Weights of a small mixture-of-experts language model, trained from scratch on English Wikipedia.
Size: 9 layers, width 160, 37.5M parameters.
Experts: 192 experts in each of 9 layers, 64 GELU neurons an expert, 6 picks a token, a softmax router.
Training: a variant of Adam for the experts, 350M tokens, 5346 steps.
Below are experts of layer 4 (counted from 0) of a mixture-of-experts language model. Rows are named up (a neuron's input weights, with its number), down (a neuron's output weights, with its number) and show model dimensions 0-159. Each number is 200 + 20 x the weight over its row's rms, rounded and kept within 0 to 999.
Before each expert's rows: "comes before" lists some tokens at least twice as common just after its tokens as in all text; "mostly gets" lists some tokens that are sent to it at least half of the time. This comes from a sample of Wikipedia text that the model never trained on. Tokens count by the router's weight.

# expert 166
comes before: "s", " of", ",", ".", " was", "'s"
mostly gets: " program", "ethod", " father", " book", "==History==", "emorial"
up0,209,184,194,159,214,178,206,185,196,202,232,184,211,239,211,195,216,228,210,165,189,160,187,212,221,192,208,185,228,215,176,213,196,199,191,227,145,198,204,188,179,220,239,217,208,195,167,187,212,180,165,221,183,187,181,241,218,204,209,250,206,213,185,204,223,212,179,176,201,202,213,199,225,219,194,191,223,210,196,247,182,176,192,159,199,204,192,191,205,161,185,199,209,201,199,183,187,178,235,233,202,204,205,209,176,191,207,206,178,203,222,197,206,173,196,207,182,180,220,199,170,215,205,196,230,234,160,205,180,199,226,175,204,193,205,183,198,229,239,181,209,171,208,228,171,178,208,180,201,188,163,165,175,196,208,204,204,212,216,210
down0,187,195,213,211,196,181,179,183,222,199,191,198,209,220,202,178,198,181,207,187,192,227,217,228,204,224,185,218,194,211,192,221,192,200,191,210,207,158,233,177,207,198,199,173,200,222,179,194,169,249,205,180,169,203,211,181,217,207,228,188,168,214,236,179,204,184,197,197,206,216,194,207,203,174,202,188,185,213,232,201,196,176,273,202,173,224,198,168,210,219,211,178,236,200,177,238,169,224,197,220,170,190,239,203,172,202,184,213,198,182,164,219,195,223,195,195,185,200,214,180,194,209,178,220,163,215,230,196,201,197,192,174,218,185,199,209,184,167,185,161,190,180,157,206,225,247,221,215,225,212,198,192,231,178,199,178,197,187,218,208
up1,193,157,198,186,194,210,192,212,184,180,216,179,245,233,187,240,203,189,177,182,169,173,186,189,175,235,189,209,198,224,191,169,220,239,211,160,213,171,189,195,226,207,215,180,183,238,190,190,228,186,204,182,171,224,171,250,198,181,192,240,197,183,216,186,190,193,188,219,202,195,169,225,200,210,181,210,195,206,217,216,197,220,216,209,191,206,219,186,256,199,188,194,179,237,203,212,183,188,213,212,201,186,224,202,174,207,184,201,201,175,190,188,198,210,228,179,200,204,175,194,222,166,166,228,209,212,235,196,239,208,200,183,181,194,194,189,188,178,189,173,228,215,190,170,167,188,175,193,229,209,195,201,222,203,183,200,198,167,220,216
down1,205,207,178,217,191,215,197,191,200,164,204,161,184,231,214,197,204,210,226,160,224,148,186,225,208,176,194,191,246,201,203,198,203,213,158,187,186,208,192,197,225,182,195,218,189,212,225,186,226,198,227,199,187,181,221,198,200,175,202,169,171,189,210,180,197,232,213,201,220,206,219,167,205,250,213,187,189,174,195,191,242,229,184,213,182,206,191,216,191,170,183,152,206,215,189,213,181,202,185,221,218,222,205,190,237,220,212,213,213,218,190,198,214,181,203,202,185,217,197,185,223,186,205,202,198,151,175,203,215,215,239,211,188,189,205,190,198,178,178,212,236,211,223,207,210,224,227,188,197,181,248,192,187,214,194,177,163,168,216,172
up2,200,222,226,199,253,202,230,218,210,194,192,181,179,218,184,187,204,202,198,189,179,176,228,153,211,176,208,156,208,204,201,208,202,195,209,192,219,235,211,230,182,185,220,185,216,178,202,221,159,223,190,158,173,218,199,217,222,180,223,190,202,202,202,248,206,185,177,195,191,187,234,214,219,183,164,205,168,193,193,211,212,211,190,193,169,169,168,210,212,205,216,197,205,176,195,189,214,199,207,184,182,164,192,219,196,237,199,227,201,223,178,220,237,205,221,235,189,216,229,190,194,223,186,185,208,202,227,205,213,242,169,171,178,232,193,211,212,193,204,185,164,212,185,178,192,163,162,205,197,204,222,205,212,212,194,198,217,175,181,206
down2,174,199,186,214,227,209,188,188,189,234,194,231,194,183,172,217,208,175,201,183,171,200,217,218,177,201,209,188,229,179,197,230,193,205,183,246,184,193,200,189,219,211,185,220,196,212,162,167,195,182,173,170,199,211,193,173,164,189,155,185,215,212,210,221,249,213,176,186,204,199,172,174,194,209,185,225,216,194,191,186,195,213,199,228,173,241,197,228,204,221,187,216,183,192,227,205,207,208,210,185,213,219,230,192,200,228,181,205,191,228,183,216,201,223,188,199,223,170,175,215,181,237,190,221,186,205,209,198,189,187,213,215,203,192,197,225,187,204,209,192,207,171,171,142,162,161,194,215,192,210,205,214,229,183,249,186,215,239,210,213
up3,209,238,211,218,196,169,213,221,214,199,170,230,203,194,150,193,194,225,162,190,187,220,232,206,198,209,208,189,193,220,232,203,228,183,181,204,219,207,229,215,179,180,220,188,237,207,187,225,202,194,176,220,196,193,192,215,202,176,223,198,197,190,221,186,176,224,206,247,228,203,234,235,248,226,230,193,189,198,223,187,218,195,153,214,193,203,171,181,209,224,202,148,170,216,201,192,218,242,197,161,198,202,210,189,169,193,198,192,169,179,218,197,192,193,191,243,189,200,191,195,172,236,206,188,197,173,196,185,201,177,202,200,198,205,205,235,183,184,199,197,193,182,218,170,185,217,209,193,176,173,178,210,197,179,195,182,223,216,184,193
down3,249,202,234,183,226,186,218,213,217,205,199,202,196,233,210,192,192,188,178,228,189,205,234,205,161,199,177,188,214,213,195,202,193,199,177,203,213,186,220,224,174,214,191,224,193,211,204,213,208,177,159,187,248,245,185,198,211,182,210,215,197,201,197,207,196,220,197,202,189,221,219,226,229,209,215,198,188,177,205,179,207,147,194,196,198,208,188,184,190,239,212,135,189,204,163,221,190,225,165,182,186,206,194,214,233,227,199,190,226,169,221,214,202,189,185,207,186,157,213,186,232,236,181,201,193,176,203,144,192,213,199,192,167,198,185,229,194,218,226,201,173,198,184,174,192,187,194,186,217,204,206,188,202,202,170,182,190,184,198,229
up4,214,200,211,174,203,181,193,225,207,193,194,186,201,187,194,206,190,183,205,180,186,228,217,216,197,213,226,156,169,229,187,188,157,230,210,216,183,193,227,218,214,178,200,225,226,208,209,196,227,178,221,182,183,191,211,198,216,175,208,200,194,207,235,185,203,188,198,230,198,201,232,253,174,223,197,207,192,205,188,204,190,220,210,218,202,216,211,237,221,195,181,189,211,198,181,196,188,181,256,220,222,177,212,213,187,229,181,188,188,206,210,165,248,190,206,201,221,209,186,193,194,186,203,226,213,235,205,212,202,208,170,196,203,175,170,244,170,227,247,170,180,209,187,175,204,194,194,198,244,188,180,166,218,200,181,165,226,190,172,184
down4,222,193,179,189,213,208,217,183,190,212,185,182,196,205,179,167,200,179,202,200,208,175,244,198,186,227,188,162,208,200,213,187,221,212,198,209,210,201,214,190,215,190,211,180,219,160,200,187,193,208,214,233,206,163,233,200,169,186,224,182,210,196,183,198,200,217,187,233,195,198,181,220,180,189,196,227,193,231,230,225,192,194,183,224,215,220,204,207,240,189,190,238,205,209,172,191,192,165,231,229,188,202,227,190,219,187,203,181,218,205,172,213,192,197,200,216,247,174,218,234,202,207,214,206,196,200,201,191,216,179,188,193,196,199,188,240,187,215,194,208,209,168,162,144,220,228,183,208,182,212,172,212,172,232,183,220,143,194,192,151
up5,179,184,225,184,223,223,195,220,193,209,197,164,196,180,218,216,201,211,168,198,222,177,192,176,190,201,204,174,199,163,185,174,212,203,199,188,162,193,198,231,179,177,229,207,219,150,233,241,185,198,193,203,205,219,200,205,207,172,199,167,209,204,229,235,203,193,196,210,187,235,169,213,196,192,217,212,212,203,207,169,190,199,203,199,199,177,207,218,207,212,223,231,212,163,202,186,218,186,194,180,195,205,248,196,196,181,196,188,207,211,208,230,174,173,237,237,191,215,214,175,202,232,187,166,172,188,199,161,213,178,192,207,196,218,222,217,209,244,239,164,207,195,197,207,199,246,211,176,198,193,208,196,232,233,182,168,200,181,189,209
down5,210,166,156,134,189,209,200,226,192,190,232,194,195,195,197,214,213,163,196,200,209,152,223,194,234,212,201,197,218,208,200,199,207,230,244,190,197,222,207,175,204,223,151,185,198,211,193,205,183,185,170,174,198,191,203,207,215,204,209,176,219,194,162,188,201,209,247,204,197,190,206,185,201,195,224,196,217,188,197,193,185,211,184,180,215,205,203,189,199,164,222,207,175,233,193,216,189,182,219,212,208,228,215,178,218,179,188,193,201,216,205,200,175,177,201,213,218,209,182,237,196,228,212,180,174,179,199,231,190,166,185,176,208,230,201,177,240,225,237,172,193,225,211,225,191,171,218,215,206,197,152,171,207,203,238,209,196,208,212,214

# expert 14
comes before: " of", ".", ",", " in", ":", " and"
mostly gets: " city", " University", " area", " government", " state", " school"
up0,179,195,191,211,219,202,183,186,196,161,198,212,201,200,174,194,191,185,179,185,196,222,237,177,229,211,150,183,204,222,181,215,178,231,210,222,190,182,204,242,217,179,224,178,235,222,194,199,210,203,186,190,203,220,201,192,206,222,203,162,153,172,190,194,248,228,194,228,227,185,227,184,202,205,195,229,235,201,172,195,223,204,171,233,215,219,183,203,224,185,205,177,222,196,213,210,234,220,209,186,209,196,213,169,210,228,202,183,204,182,215,185,177,207,193,205,206,169,176,200,209,153,191,208,185,178,199,203,200,182,208,201,199,173,187,220,177,191,179,195,199,208,206,230,200,165,203,207,218,178,188,169,267,206,211,163,203,207,219,184
down0,185,219,179,213,243,171,152,205,169,184,240,193,223,221,192,203,203,177,198,187,215,188,191,199,218,195,206,204,180,201,248,202,212,208,219,214,190,248,219,190,183,196,203,199,194,244,187,206,200,209,199,162,172,231,162,197,173,218,208,229,202,209,199,188,207,210,177,186,205,211,217,187,195,200,210,185,195,183,201,197,212,226,194,245,156,183,173,203,210,215,243,202,190,201,193,215,194,166,219,232,169,199,171,197,186,224,170,218,184,189,181,196,174,191,212,219,195,226,219,207,187,168,178,223,178,233,200,187,161,225,204,212,232,189,185,219,197,212,199,187,206,177,168,183,223,221,188,202,202,236,197,197,191,152,208,205,190,179,225,217
up1,210,223,231,211,177,194,188,254,193,189,207,178,222,194,210,203,180,191,147,190,194,213,243,215,204,217,178,228,223,223,209,176,226,221,158,224,144,185,218,175,238,204,221,192,208,197,204,194,217,138,204,199,213,223,197,168,161,183,226,219,212,195,226,211,236,193,180,184,213,179,215,233,221,212,198,199,209,215,190,202,232,204,225,215,202,203,208,198,242,226,218,195,196,198,209,207,217,191,163,207,185,173,180,175,209,198,196,225,182,220,192,216,191,214,208,202,208,190,180,195,190,218,194,193,209,167,207,205,209,208,179,208,191,164,196,184,186,219,179,178,183,225,200,201,202,193,188,234,181,192,195,183,220,199,210,191,195,169,238,168
down1,212,166,210,213,195,219,214,195,217,185,199,162,226,218,211,214,213,179,218,207,194,169,205,169,234,213,186,193,219,181,211,188,189,185,176,181,197,208,197,186,210,180,199,195,214,187,170,195,218,184,178,234,180,198,214,164,172,232,183,218,196,200,204,229,239,199,196,187,206,155,192,192,181,187,200,203,260,225,216,213,229,185,190,204,220,178,185,201,203,220,240,188,170,214,176,214,192,203,212,244,200,203,210,183,199,179,197,207,265,210,200,243,214,176,183,199,205,193,203,175,166,183,181,176,234,209,251,201,199,203,212,183,201,178,218,195,198,174,200,210,188,192,204,197,185,165,172,195,195,193,195,188,202,211,197,204,209,190,264,225
up2,218,201,201,163,176,225,206,182,156,195,230,202,178,182,190,196,184,224,190,172,188,234,245,187,193,173,196,214,227,218,214,203,211,211,205,200,216,190,211,192,211,194,213,179,184,215,185,191,224,172,214,183,199,250,198,195,190,199,214,214,169,206,195,195,204,200,236,188,192,226,177,219,203,211,214,204,217,205,242,160,187,194,178,214,229,201,220,230,205,219,180,190,211,208,194,216,224,212,206,191,226,221,176,169,158,214,163,224,195,192,192,197,206,207,214,202,223,241,194,192,196,184,203,169,192,196,191,215,246,189,153,170,174,176,192,206,189,202,213,186,172,223,185,250,206,178,192,230,196,220,181,191,175,216,239,210,183,164,203,185
down2,230,210,203,206,218,194,196,179,209,180,184,232,208,176,194,179,188,187,215,183,206,202,198,205,198,223,196,182,190,225,171,183,217,242,204,213,198,186,211,179,214,248,207,225,207,204,197,192,176,237,210,221,201,185,178,203,188,187,207,194,185,191,199,189,177,161,195,221,227,220,163,187,163,231,167,208,178,237,206,220,197,190,175,172,209,206,196,221,171,243,176,213,207,216,189,189,189,209,227,234,161,161,199,203,204,252,193,197,193,182,204,220,201,191,186,176,162,214,194,208,181,186,207,245,194,194,222,207,206,164,200,250,199,217,216,195,218,203,196,209,182,183,168,215,209,218,184,157,229,226,197,219,187,224,217,193,174,202,222,177
up3,155,190,220,224,205,198,198,184,198,198,205,200,199,181,174,226,208,202,175,180,209,191,185,241,186,168,219,251,204,208,217,224,239,194,220,182,208,194,208,199,211,193,182,166,201,204,200,208,219,190,161,225,232,221,199,225,154,181,196,197,236,168,200,166,203,212,196,231,220,209,205,189,226,180,188,186,225,205,175,205,198,177,200,232,172,209,220,235,234,199,178,205,194,161,222,219,206,194,175,178,195,204,207,193,208,204,200,182,192,155,175,213,201,231,196,150,219,204,203,191,166,228,179,186,159,203,221,221,197,172,213,215,225,171,230,197,183,224,232,220,196,203,208,177,204,210,215,220,167,206,206,176,208,200,186,195,203,196,185,206
down3,167,208,196,206,188,206,201,198,199,173,203,211,229,184,227,230,239,191,230,198,184,231,215,202,204,203,226,256,177,201,216,195,184,185,187,176,191,208,219,214,241,183,218,198,203,254,178,211,182,206,153,207,198,212,205,187,199,192,178,233,196,212,205,174,214,181,210,190,186,212,186,209,191,182,183,173,175,169,174,183,266,200,209,201,188,177,235,188,225,228,218,178,186,205,202,189,202,218,226,194,189,192,186,194,211,183,187,173,216,219,211,181,206,228,202,171,163,198,214,156,173,178,195,183,203,223,228,219,205,228,175,190,166,194,208,219,216,183,223,201,220,214,211,188,212,196,199,210,194,215,180,209,195,185,153,192,199,156,208,209
up4,199,197,166,171,190,170,213,177,212,200,201,143,234,224,179,214,184,248,226,190,171,206,196,174,202,200,220,200,213,210,206,187,205,216,213,197,199,199,194,213,207,192,237,195,213,182,202,199,197,210,183,212,155,183,160,216,186,239,217,219,219,198,195,208,208,211,192,188,218,171,208,202,205,200,180,182,203,200,208,206,213,200,198,178,279,186,224,194,216,177,211,243,159,199,209,194,172,183,183,190,190,208,203,200,208,229,202,234,186,219,225,195,209,174,189,206,186,161,195,188,199,170,166,221,210,201,184,211,203,160,196,212,217,176,196,209,180,215,210,188,213,245,204,235,191,197,206,163,191,204,172,230,193,191,161,202,197,234,192,189
down4,205,183,208,173,202,164,190,186,200,187,229,204,176,211,198,170,204,181,200,192,213,215,181,203,202,230,178,232,198,219,190,164,222,176,202,210,192,214,202,245,166,231,206,209,197,176,239,220,180,216,213,184,208,202,222,202,201,185,214,196,163,199,178,191,195,167,219,232,233,203,208,211,220,212,159,178,223,195,209,186,168,168,210,227,179,212,194,193,173,225,195,179,188,243,188,201,211,174,193,164,234,230,226,196,157,182,200,177,184,223,169,198,221,203,213,230,197,182,238,199,204,234,232,195,183,191,177,202,205,204,233,197,189,203,207,187,212,206,180,214,217,220,190,204,196,238,218,187,159,170,186,230,213,181,195,217,201,175,208,219
up5,189,189,212,186,226,223,148,236,204,204,195,239,175,183,198,173,187,178,207,200,185,170,208,173,187,193,166,216,218,177,170,203,213,175,213,233,195,178,197,204,211,201,198,193,245,204,205,207,213,225,203,177,189,178,182,215,182,214,236,198,197,175,203,158,200,221,182,205,194,222,190,226,207,176,193,213,158,207,195,220,192,170,185,209,163,185,226,225,231,227,200,204,199,219,206,245,212,160,185,189,209,198,238,226,178,205,204,201,178,193,204,209,172,208,211,218,213,221,210,220,212,224,197,218,225,151,186,222,192,192,205,165,212,189,253,227,198,173,196,171,212,197,218,232,185,207,202,210,194,180,185,197,166,208,201,191,189,198,214,187
down5,180,210,211,187,198,177,175,172,185,171,186,217,198,197,194,221,191,214,189,181,202,173,222,210,233,181,137,216,196,184,218,238,192,201,184,222,209,219,182,199,238,190,216,228,186,169,181,212,201,163,218,193,176,180,219,251,202,170,220,182,177,188,200,213,207,250,197,218,204,221,182,173,192,199,201,187,201,215,227,232,179,198,207,192,167,159,224,204,219,193,172,201,218,229,187,196,207,229,210,200,187,216,249,163,209,222,213,187,173,191,223,222,184,216,208,191,186,186,199,192,193,210,208,205,192,182,214,188,201,205,197,215,197,168,213,196,230,225,197,164,178,208,193,241,194,217,164,184,226,198,205,194,176,186,226,189,206,179,216,231

# expert 98
comes before: " of", ".", " in", ",", " and", " was"
mostly gets: " government", " town", " village", " war", " life", " Army"
up0,176,243,198,183,200,213,191,185,219,190,222,202,221,222,187,224,188,199,211,187,217,215,194,207,197,180,206,218,165,186,209,196,197,212,209,191,223,209,184,236,196,163,181,179,206,196,166,213,213,211,210,193,211,232,215,237,215,179,187,222,183,208,197,206,212,205,221,166,241,149,179,229,197,192,206,216,225,227,228,171,243,196,214,185,191,197,207,153,235,192,199,203,176,220,212,203,199,197,173,183,231,207,199,150,180,227,200,205,219,182,179,225,195,227,218,214,207,208,166,193,159,199,187,202,201,186,176,196,214,235,191,215,205,233,196,222,207,203,160,172,214,168,196,236,163,218,186,192,219,172,180,194,190,200,214,195,200,198,234,209
down0,202,181,192,230,214,192,196,216,191,168,225,195,195,221,199,209,207,197,198,225,214,174,169,206,197,195,224,198,186,191,185,178,178,191,204,201,193,197,184,174,203,248,190,200,227,200,170,198,207,197,225,200,197,188,200,196,249,184,218,217,190,158,160,165,172,202,217,197,213,196,223,199,207,221,224,179,215,209,242,228,197,219,191,171,223,203,188,194,210,154,248,192,184,207,185,199,177,189,210,209,182,232,180,195,206,189,249,229,184,179,177,188,210,189,225,188,191,206,218,204,193,191,208,216,220,160,153,212,195,204,191,252,204,189,215,215,198,197,189,206,239,256,183,237,214,173,207,195,180,161,202,217,212,213,205,201,202,193,204,232
up1,216,164,223,192,179,219,204,193,195,204,209,168,223,211,180,216,179,170,253,196,243,203,186,206,208,203,206,191,201,196,171,208,209,208,197,187,217,188,228,172,224,211,212,198,192,209,200,182,170,224,227,193,226,209,183,215,224,177,207,216,218,191,218,224,169,219,196,190,179,216,195,200,203,163,172,241,229,217,208,193,216,232,202,171,219,220,176,188,202,210,189,157,190,211,219,176,201,205,185,189,200,201,201,216,174,187,223,196,199,198,203,229,194,240,209,217,233,189,191,206,186,199,195,185,213,202,211,216,195,213,192,186,182,204,194,213,243,183,179,188,246,181,157,143,167,240,191,221,179,199,235,189,202,237,194,202,215,189,242,217
down1,160,201,224,198,241,203,184,179,174,191,197,211,173,212,235,209,179,186,190,209,193,188,222,172,161,188,214,245,209,228,189,157,166,207,214,225,177,194,217,213,175,194,190,143,162,204,243,207,227,196,177,216,206,189,223,228,198,207,210,181,231,211,152,181,194,198,217,223,182,199,218,201,167,173,218,221,215,193,177,213,205,216,184,208,202,176,208,226,239,163,195,201,216,248,196,214,214,183,194,224,197,198,169,201,211,189,200,197,167,190,182,189,230,202,227,188,214,192,208,209,214,203,202,192,200,238,202,203,221,222,185,200,213,203,213,192,194,189,172,217,239,188,192,194,183,204,211,198,192,196,200,233,188,204,194,223,211,176,164,179
up2,212,253,202,190,203,185,225,222,203,197,204,229,192,199,205,199,181,193,205,215,162,191,243,217,192,188,191,183,185,211,216,204,229,214,168,215,201,218,202,203,214,210,203,171,164,182,198,194,189,196,196,192,211,195,176,223,213,192,191,168,172,181,192,259,234,218,210,185,211,231,215,195,189,216,215,181,204,180,205,206,199,199,226,248,153,233,222,187,205,184,214,213,206,196,206,184,192,195,150,206,209,185,181,177,209,192,192,230,177,232,231,196,200,182,198,237,191,204,144,179,229,197,221,208,194,214,205,214,191,181,185,227,211,183,231,203,208,211,182,208,191,162,218,223,235,203,234,191,182,222,191,207,209,191,222,213,161,178,170,185
down2,223,200,182,184,206,167,238,194,172,186,196,191,201,221,203,252,209,185,204,190,188,220,187,212,203,184,178,200,199,218,214,179,180,175,215,210,178,240,210,197,178,214,165,204,220,193,206,190,187,204,185,210,181,174,204,198,193,179,170,208,207,204,222,235,213,201,211,226,190,219,233,215,210,162,165,194,199,216,182,186,213,191,206,171,197,226,202,205,176,214,214,181,207,141,226,173,209,181,193,192,230,184,217,210,239,184,201,213,178,218,217,183,171,146,230,243,188,193,190,175,200,198,204,156,200,205,236,206,204,209,216,186,221,185,214,219,252,227,182,212,198,187,212,188,223,209,201,205,209,189,202,223,222,183,237,226,184,229,194,200
up3,180,220,160,208,205,206,168,193,217,215,220,215,213,183,211,222,171,179,229,191,181,219,200,216,180,223,202,208,179,201,203,177,241,178,243,196,222,207,192,171,207,190,186,181,197,206,196,189,178,203,222,221,206,183,181,181,210,197,183,132,219,201,208,221,208,209,234,214,183,207,202,228,197,223,230,232,192,191,204,201,212,183,214,223,204,203,232,193,229,237,234,224,215,215,214,195,205,206,195,192,178,218,200,193,191,208,202,215,182,209,201,190,171,170,223,209,209,214,163,188,160,187,182,199,190,258,206,181,188,215,173,202,217,174,225,218,157,227,158,174,207,229,189,171,186,205,245,223,186,201,193,196,197,211,174,186,215,205,211,212
down3,233,185,180,227,210,189,222,200,194,160,212,187,182,248,235,243,206,225,213,214,168,191,240,173,242,190,173,208,198,207,229,214,181,192,206,157,199,232,183,193,174,203,187,203,195,220,236,185,170,190,185,203,176,235,184,190,218,157,199,222,189,181,219,198,185,200,211,214,224,225,216,210,148,202,189,218,221,184,208,179,213,196,173,203,191,187,209,184,157,185,203,184,231,207,194,199,207,191,223,194,185,206,204,210,224,174,189,230,197,195,216,205,150,184,239,188,213,218,227,191,184,168,173,184,196,222,215,205,166,191,178,198,180,190,216,214,219,181,195,232,209,205,173,193,209,206,187,202,192,191,196,204,203,229,169,214,209,201,207,205
up4,246,199,162,201,221,221,199,190,168,225,192,184,212,175,173,216,238,207,204,191,185,214,246,223,206,192,192,173,219,215,175,185,232,169,195,212,186,152,250,191,219,183,193,178,200,182,209,181,236,215,220,181,202,204,195,184,187,227,215,185,189,188,218,214,199,219,185,160,234,235,166,207,195,189,210,175,228,215,197,189,176,185,195,194,181,192,208,195,183,215,174,225,182,171,235,215,210,185,212,219,198,221,177,219,219,183,201,228,172,184,165,221,222,199,227,213,211,205,185,189,181,205,214,216,188,179,222,212,187,175,224,191,202,193,195,216,178,209,170,177,166,190,206,200,209,212,176,174,188,216,214,184,217,225,212,194,235,228,223,195
down4,211,195,189,181,219,195,199,183,203,217,233,214,212,224,189,228,196,186,203,194,236,167,184,203,200,195,208,180,208,176,175,194,231,208,194,229,213,158,211,177,237,187,219,162,175,209,204,192,233,185,187,168,201,242,181,180,195,208,170,197,206,215,214,217,231,198,180,170,224,225,206,148,193,183,189,197,184,202,206,236,194,203,203,180,161,195,195,205,206,215,201,221,184,188,223,216,185,174,178,193,195,191,201,251,204,193,179,204,162,199,197,210,222,194,216,211,207,197,153,210,204,215,214,245,188,235,198,200,221,205,191,217,220,204,237,194,187,212,168,223,215,175,184,191,186,213,233,183,206,220,192,210,181,188,202,145,235,179,201,226
up5,185,183,184,178,245,217,199,174,174,183,191,192,206,204,203,183,207,229,251,193,168,224,226,185,219,193,196,167,212,195,200,198,203,205,164,214,201,148,185,219,199,157,226,198,167,213,180,230,181,204,180,160,198,184,186,208,213,215,190,211,216,212,220,212,211,212,215,191,163,202,184,170,227,165,196,195,205,219,224,178,195,161,219,184,171,209,231,219,201,216,228,195,207,203,189,202,208,211,223,230,201,196,189,189,196,223,216,198,218,204,180,193,186,198,238,194,225,206,195,177,190,157,184,210,198,184,169,244,224,207,219,178,190,183,195,236,209,163,206,206,185,200,193,188,208,199,229,168,181,160,189,214,228,168,209,202,182,192,218,215
down5,201,228,212,199,242,193,180,210,211,215,223,204,222,211,209,197,174,201,185,204,202,202,204,200,200,213,189,184,220,200,210,207,203,173,209,212,242,173,247,224,186,200,173,246,164,208,188,179,201,188,202,199,204,252,203,207,225,216,167,201,236,215,208,178,206,221,177,216,203,195,169,163,226,202,205,162,206,236,192,203,193,221,209,173,201,200,210,181,182,198,198,179,212,188,197,229,205,206,179,241,175,199,163,192,173,194,183,214,195,220,193,217,201,191,201,192,202,198,175,157,185,207,178,186,215,194,197,222,222,243,160,226,186,174,202,220,210,166,220,201,204,169,196,208,212,192,205,206,181,212,222,184,153,149,197,204,187,227,165,176